{
  "n_layer": 19,
  "d_model": 512,
  "n_experts": 64,
  "experts_per_token": 4,
  "d_expert": 112,
  "d_shared_expert": 0,
  "activation": "relu",
  "moe_layers": [1, 2, 3, 4, 5, 6, 7, 8, 9, 10, 11, 12, 13, 14, 15, 16, 17, 18],
  "router_score": "sigmoid",
  "normalize_top_k": false,
  "routed_scale": 0.5,
  "balance_loss": 0.000172,
  "balance_bias": true,
  "init_std_router": 0.00611,
  "lr_router": 0.000402,
  "vocab_size": 32768,
  "norm": "rmsnorm",
  "norm_eps": 1e-05,
  "tie_embeddings": false,
  "optimizer": "adam_variant",
  "lr": 0.000702,
  "beta1": 0.9,
  "batch_tokens": 131072,
  "seq_len": 1024,
  "train_tokens": 1163000000,
  "steps": 8873,
  "dataset": "wikipedia_en"
}
Below are experts of layer 8 (counted from 0) of a mixture-of-experts language model. Rows are named router (the router's row for the expert), up (a neuron's input weights, with its number) and show model dimensions 384-511. Each number is 128 + 32 x the weight over its row's rms, rounded and kept within 0 to 255. Numbers have three digits each.
After each expert's rows: a language model's description of what the expert responds to. This comes from a sample of Wikipedia text that the model never trained on.

# expert 48
router:100195064110130176077102111135114158095079134133123130090117155127137132150130122153167122102098103145134138110174168171080099149120129102093148147191129111147096154130157092159138106140122120147173164124142180109104115135154124136168125149183053129131163096114162141123091128157167113094089144163171154157081158194118130126119111171141142136130195152118157111096165135190175140085136
up0:179059166077178182155170153172187095112156158147120136158104117115107140152169078106135171142148110109136169049150152154095132054109096087094093138096126087104147150141097128147120120108141173153139107150122078133086083146088141068141105108137090132130176137135167173149132097082123125120078142176104075136111111122122137114090148164134157117130088129142133175140149143101197089186152
What it handles: Tokens in song, album and film listings and awards, such as song, album, vocals, featuring, Role, track durations and track numbers.

# expert 42
router:156189113166124130132146171183098113114147163164112142157149078127178056081192141058115098120109054132131164082123095099114122139112095164054149141140162127127149137116129151169120135106144176226082107121137143131132106162094098089100154166131103202148165082156142145060114191170149094143139088153151095079135106135142155143151113146103112130105094082166131087146082134114102144132180
up1:182165080129106172145140107137104166151109132101126143127097122169124144112138081107156102149130103133173094173100105156066096166160134120142121150060070104098159146115156084159086105068107150107131161115198097189163137141084099156105065103189174119123140140104111129185148093188065105123051135125182101100116115156138121153167191146142132155147120122130112066168145182037081147101139
What it handles: Line breaks, dashes and year digits in infobox fields and date ranges, such as Founded: 1933, Formation: 1889, °N coordinates, ISBN.

# expert 20
router:094141132118177118140109063148164109109128130101137118115154073163118115134134113063116192131139048176132156087194165133179143182096117079081117116134142105123174090084087191132124128149125223153067140109128113116135148116090078126186123157109114194111117154109101120138123127153131127145136157166155129113156108147115103133125107134127125189117177187089140146107074069152184119167111
up0:121155147140165148118120124152159129129164118137132166112093076111142114192151176078175144130174083136121159155105118130127103165139088127132127119117177118083165108118102109139115152086121231147101073097175088133131118173143109109181130144117102165104147121158115067136090144118136152218129124169125082139141139121151054177130064130118123123097152109195118114119138178095117130112133
What it handles: Tokens in an article's opening line after the title, especially non-Latin script bytes in parenthesized native names, closing parentheses, is, born.

# expert 32
router:100116090135182152094113187128138148173122074101179153119134114187101145086195112160098125146136057101194134138161161136108058132158126101087140150149172069072120133159109168172135173130163109163167079113085080141176140174103094093179154105150126152102235130166146146098103139088123101178115189153130072109150101158140147128131152147126183158115124141189124170093139115069108085073128
up0:110151154171094109155041109167135147141187085188127154089169105115121185114131116107150133107152110081188168135137137103120148126117121112124080158084106122079170115189175114106133108138158089129124064154106088109139155130145079217172083076091113058160132144131125070084111192157110074165119131167108110164147124145145142094126135126130173149126163134169151124091115102147088141103168
What it handles: Nouns naming roles or groups of people, often after a possessive or adjective: brother, singer, actor, children, officer, champions.

# expert 55
router:182146094123100140113140119127146063100113105153132115078112149120139145117121110115178121087103136156119103161133155168076140161113126122021185091154146133119109137169165149221120061172146159105166152085152143149170138141170127148153155114161040137113174147101122110140134117184156090140124128146119099114046113206165132086138139106134093116141117060108137091096135087213128094075142
up0:092174100093149084153105075135171105128199086214170165098180123133086147133182159086138176153088116156151096100134156131165111120172141112104144060149090121097133113183148081150149069082168144130078150097108122149120086138101106191186139096104111141094105143150107066162089131185131151137136120100141088044162105109116138120133105130102189169133152112103102147146074126187105075101101
What it handles: Prepositions and nouns about films, albums, songs and TV series, such as premiered on, episode of, album, film, series.

# expert 58
router:141148155078187170110197091148095137150090158110155147183076041166131115141143067096160116129178136100116156168195089123109045144207141147122161135165108140080175127153159134118093099109112138094085138080117136112143147146135103140166187084092132165116146136139113081102109191094153135104098103122098114094106138177119082146097115157143097138114109177067107206142182115155094133132189
up0:084149136127123143166103122117125169168102086153141127153121095134118136100130062099095162103084113107122163216098162145111082099164163109140123159110087084151213114071142167212146146113116180156124078089151135163144125052115127099129130120180171073125138142154077089094095139111114086132106132089141170128146171107140134080083183108123090092097153141145111157099177176097096137167157
What it handles: Middle fragments of rare words and foreign surnames split into pieces, such as Bur-les-on, Swanep-o-el, Mess-ia-en.

# expert 38
router:166136171098139121226135149131131154160103107157141104121141100073143124090117125095147132085084132172142183106099086085147123070170120086114140127149110069118136087151178126206132149149147167126154095088069086139110153124111108102106147144134116226067101121091118124137155109159141108154098130125173103096126131136156144136147122124138115111101111118142117110126112102145170201090119
up1:139099142130083139091123097157108132169144133163158139150152146116109166147174138107131138132061121122167164171109133108197089110095146149088165161142123084083130104137116123124124113087135163163115110078072121134152161099156060060153116140131103093100104157149113138138166124102117163126134113135069143098136133130098112109184085183126126122144110116109126144120156106116129107106131
What it handles: Month names and the comma or space after a day number in dates like April 16, 1807, plus before and until.

# expert 52
router:091094097106109109126099045160108142118147143100168098187149080122132122068140064088167059126122129101149173124144134143145133181103076104147143110094143128110183153146128136157107136151135152124127091114083112114114160134132086143160092124141071124100224082119109121117116172174197148136100165195151120173124183165164111187153156160160154163121118170133148093106148127104163110100123
up0:157127115163139131062144107135109147141131080172090156177091101141195143062155132105189127158105115153101189206099095116144161075140119069073130152160155132121184133160106050120097119155164145150105103171103156144090157152141113136090119152130140114196151126124136143116106152111178185128142149163131160123139131121069198176109138200198136113146118165112081168149166078201177140113138
What it handles: Inflectional endings of Latin, Spanish and other foreign words and species names, such as -ia, -ensis, -atus, -a, -ón.

# expert 40
router:142141097155139136086156146129136157096150119122125135126073125152074136146171118136151068071082057109142121133122143107170100135141123127101121131114195142113119136130146124119073129096073094153103104069144110115169151164157116203140158173138095146089183134129120108077088148101113183157128103145156083166097153139182114134148194152158119094117135113111120091105137108110158161117128
up1:122145155097117141173163134148065143104134123125117166158060081136083144095192115080111094134124126114166119093117176150141078141169118117137108145088095096120112110162065141203125180101109065133134117057104167183123120075183169154108147157183120162142098161117141137117159142095130122150136128086101167107132170153197112142092080144146125160101046100163103161063093122160133136101139
What it handles: Line breaks and year starts in credit lists, tracklists and tables, such as after drums, vocals, Narrator, or 19 in table rows.

# expert 56
router:114135135178200133136171136132083144190116135126140221128122093134159128128160097078182094093056105127087142130115139096125045144182181091114133096081141151076134108092120193154119104139166142105093121109173127143154095094105158117091073138165094148123093097144120113125098121117181140148129110077165116157083116137134150154109147120131122150070125181099158128081131166124184069092133
up0:145143107098102160124068154157088127087077092104144183142122089121113133111081166123106105155067094155100158161152153067136106124124146089059167103201130153132134138107097120123098100089178176166129133134168127153128141157131163135133133103188137115106101084124104168101118178087177122131139190136192147142121072151141111097075160099098109111143111156142150197202186090162092164120173
What it handles: Party names, office titles and candidate entries in election results and congressional lists: Republican, Labour, Senate, Governor, Brigadier.

# expert 24
router:112162102123181141153174139127076156167149192155129142102114106111096144132145082090117141116066145153128108133090120155162056161125195131114082085161163117110116129150175149085156085143124077115093089106092128140148127093106134143094070094121103139114117108122119108104115111112170109140112104093117138128081088123111171151100146073191097126059132127164133167137154153087168052044146
up0:130175087074192109158091133111088090154167116098133166065138139099103156102129117110092174148115156151153103191072163138143040117063158110076142092131138094123150101089156174094119120150113125087128091137128111090184117157137133166137098099156055119112165124117096129114128097222118123106082151143131138069140100104094179116163088085144153122163129078133146129117127110109094130158190
What it handles: Proper-name pieces in American geography, roads and politics, such as U.S., County, Highway, SR, Republican, Democratic, CSX, Amtrak.

# expert 41
router:070165069148121161145112133133135131124127108129125126145070078125143055056112088137111131163045122148203082152169139107149055147128157180097059112139143078124151128129174119105118067092141124147125069102066104109158104177163101085121115040163071127076149137124136056085148108181142134092135152105083076095135150188140162112147130167104104222125142125169114177109155098095183136102149
up0:083125055187139139131185116136185118090099138117163117149153099117100159108111159118124191125124115171156087141177121127144154096122145088165160161164138112157104118091176128098115085098131164098136114101119201152180074111084082187139133231189123117065126130086134148112129108112149129164167080142136120110088150109111171190129112158156108121158166160162133098102122108144144175162163
What it handles: Infinitive to after want, able or forces him, plus modals and verbs of action like would, could, took, went, served.

# expert 30
router:139120112155134144194093153122134113173174137141139183134116065160115104075103080191112078136128122120109155062119111072108107152120131108107119171115146085133139127148121123109089115167150164118090099101147082150216092125061132134152115111123122117125155161160121123145081180118177077127117125116180165097138119147134128099184104132139150147107147122134143101146125128145100073124112
up1:141125138139132177161121184137122125149129111125180158115164120116144149139108102139153064106101118032138093157070117081154135211114116097100105109179130093140140170131145143181121140151144171158071102103115155146123167117135129154151074174162139171144080121086065107103107142118113089116177072153080098187107191192169151090114082070136151120139106140158162166110126152146112114098140
What it handles: Numbers and blank cells in sports results and stats tables, like game scores 10–1, season records, goals, yards, and climate figures.

# expert 11
router:169173089135123123119079146128092152103155117127139098143152065131128061066062089105116098126076087154104102106128141169165047120158194194109135130152157100190142096116172125116127113171162127133110129125112108136144095139132121138083143077137044186128104181155092117087129137168139122143150138153151139069141142090133118108160081098084170155089181209124193095153166153086080154140118
up0:075176090097070103145155107125117139082169079143163142115108078146094136099118121113159110180132159107073111129094143138123087103142201113146077095175180098110147139127144181162133090164195109144094155098083071125127102195159117098041153110135094229124158156138127159141139129164118151156093102175121164081087117175146114128122138116127120116122147131218097095159130097134147184067113
What it handles: Finite verbs right after a subject, mostly was, is, were, has, been, would, often before be, not or a participle.

# expert 61
router:156117041130113135177140146163066141123180117154124146137131124128085100102164096113138119136118115124157143082068151110109093198048141068095079176086176134099138131159146127117081167076142093130110116088173183108124141070133103126101124177167059147137126125123132117067125173176127201141081159117167106139138094154192151146191151112120076100089164136137131108098098125144168143146135
up0:059151064140135115159126126133110133189101200139149150116170104142107113140092141118133160096164131118127152145061131185111071092079176135084137063116128118114154123186166165182194119053154167140137073118126109103166127124129147079121134102114071138118133060092104144123110101167078154144144090141061135079142061157084125147145154116121147121156190157169095095082142095173124152143157
What it handles: Punctuation and digit groups in citations, ISBNs, dates, vote percentages and coordinates, such as 1987. ISBN, 97.73, 20-19.

# expert 54
router:147192124140124138120121141171108163138143211127123103142111051177160151130137129102136139097136009176150162096110092119136076147088103128115103146172188152130077105087124119200140089120101170182157123133091128148208038119048096148121119112122114139099143136125157083090145117141162113140063114174142148114109120170087096115155167120126099139089196171146094131100109166108130129106142
up1:124187158121108118131101162164082113121099114133103128084087127099167134138200144032106130178118164189166181040108097123107110133173199132096163171138113101085161082104154074087188087084175110171142103110113175178065131133125110106115155112147123176126150140116111116142143120111106148169114159172182112178126086153140127129134148175121109104090099109140069147120133131194150116123183
What it handles: Paragraph and section breaks closing infobox entries or paragraphs, especially after Website: lines, sentence-final periods, and before new headings.

# expert 29
router:165138111171221130144141098166144123124102146153129200190104103130090144124172158125159067098113130129113121118146129125085080130171172095094160136139124142062173157156177149114160168130162112173142161069095103060123131138128110144154126144108126105119141102140134110088168175169156100139112074175083142118062123131121111115130096135183093167102150170095150145126173079161103139095181
up0:125174096152139130056117106170086187146135133170129158129108142078073170108136150102141074101126095100084134063128085120102042092164078133138082143116137101086143109083162117139117122152108093189091108121103094140143154138169133097149160145095138114129155149160123123135180134097175105134122111108136112100131097158122124088194172148112124115105170180121094135153127176138147092137146
What it handles: Final subword pieces of proper names, surnames and places, such as -ville, -ley, -ington, -mann, -son, Belf-ast.

# expert 23
router:098203069197210100148072095164139173115163142125224158142099099144103144133142074105133138111114091133123118122119131125081122134168124117154173139118102119168123097118112159171139112139179160112169128121101094171187052159067112107151130075095146183111181105199124128120170120119132104148098076157147160070125136123206139196168153118073158159079156170200133146187106171137122150097156
up0:110106126165089097104134145096161119119112090133098162087078121176102133103164142101115113134126144138105207082101154136162165156108126131131160163114040122156115108087122141206132132100118130114082107122149154142121084123121158169115128143171131154133117087157103107154124145148083162101135114116100128132159115170160144147116092130148162142139154172212110088124113158174096164095128
What it handles: Periods and paragraph breaks ending sentences, often after quotes or parentheses, plus sentence-opening words like However, According, While, In.

# expert 5
router:102155105130133105095085099137122137180131116151119121172107115167148150108129099158145078111163108137148160135112134149081116111154124086093154128142169115124104093129137141142123079148185140139075098110138047151169123079135146067134163112131123120081164159128095138137071139121120142184123120206085084131096119172158118107070171123144101098089171157110136196112103078096120125105127
up1:096130095195059159154107165128084134098173102122152122118106110140148168092100131118123090156097056156130143091130156165118080182080148112121072127090135161087086173145127091141126114112166116150062133099083106179149086101081140097163183147134126153096137143109098204128077112181128131188128106195106157164095076138150192129138123141111131131096166107132155111149133163109099093100097
What it handles: Number pieces and spaces inside dates, scores, ranges and model codes, such as Blink-182, 27–3, 0-6-0, November 2010.

# expert 57
router:113173126140117146165113168159125169107137148186171181151101131177123104157122097118110059187117082128108156047123085081132135161104142170101153100163140078112194118111172081196090132127183076188140084103132134132102162118064145135211129161139130140107073078121154115104149113145149096180147164177197147136103053089171140157179069126054149118048207130134070147093109214146128095111151
up0:150148093141162144181109148179077124141096103133149119127124122088118159093158123067134096176095126093147084100091139169139166137116087137106143137119091080123234075143106151135148127150131127152126149110150120075131131133154130094076126150146080156155093176132112094096147187104148036152085137055104117107096175129090109074120149158127123150119143092103098171114165149116141139145156
What it handles: Prepositions in place-name origins and historical geography text, such as derives from, named after, based on, plus century, ancient, According.

# expert 8
router:133093106105140142140123158136137175092194151090099114118107064192170138081109063159140178099068124131143121064095132124070117118093193138152126123127110126160138109172115084118094127105135208143105180136128110142130116101118154090143112112142127163127079129183125120103108145100151134101112170130136141127133154176147170150132089120155183137165106101078114097092105068096109136110136
up1:149123134135146105179091120133125146092113074111113138098143098207109154088137115122143133123090092159157137078155159085046083161180164114095152141082114139132107132187098143134098163160185096174142157094128136165181100127198192138128094091151089138145088151159067125076087078136131114137073131096172115163110157130173133133153115217107151149144124116151087095140157128143116147166125
What it handles: Pieces of Japanese and other foreign personal names and table separators in sports rosters, results and credits tables, e.g. Narumiya, Tanimura.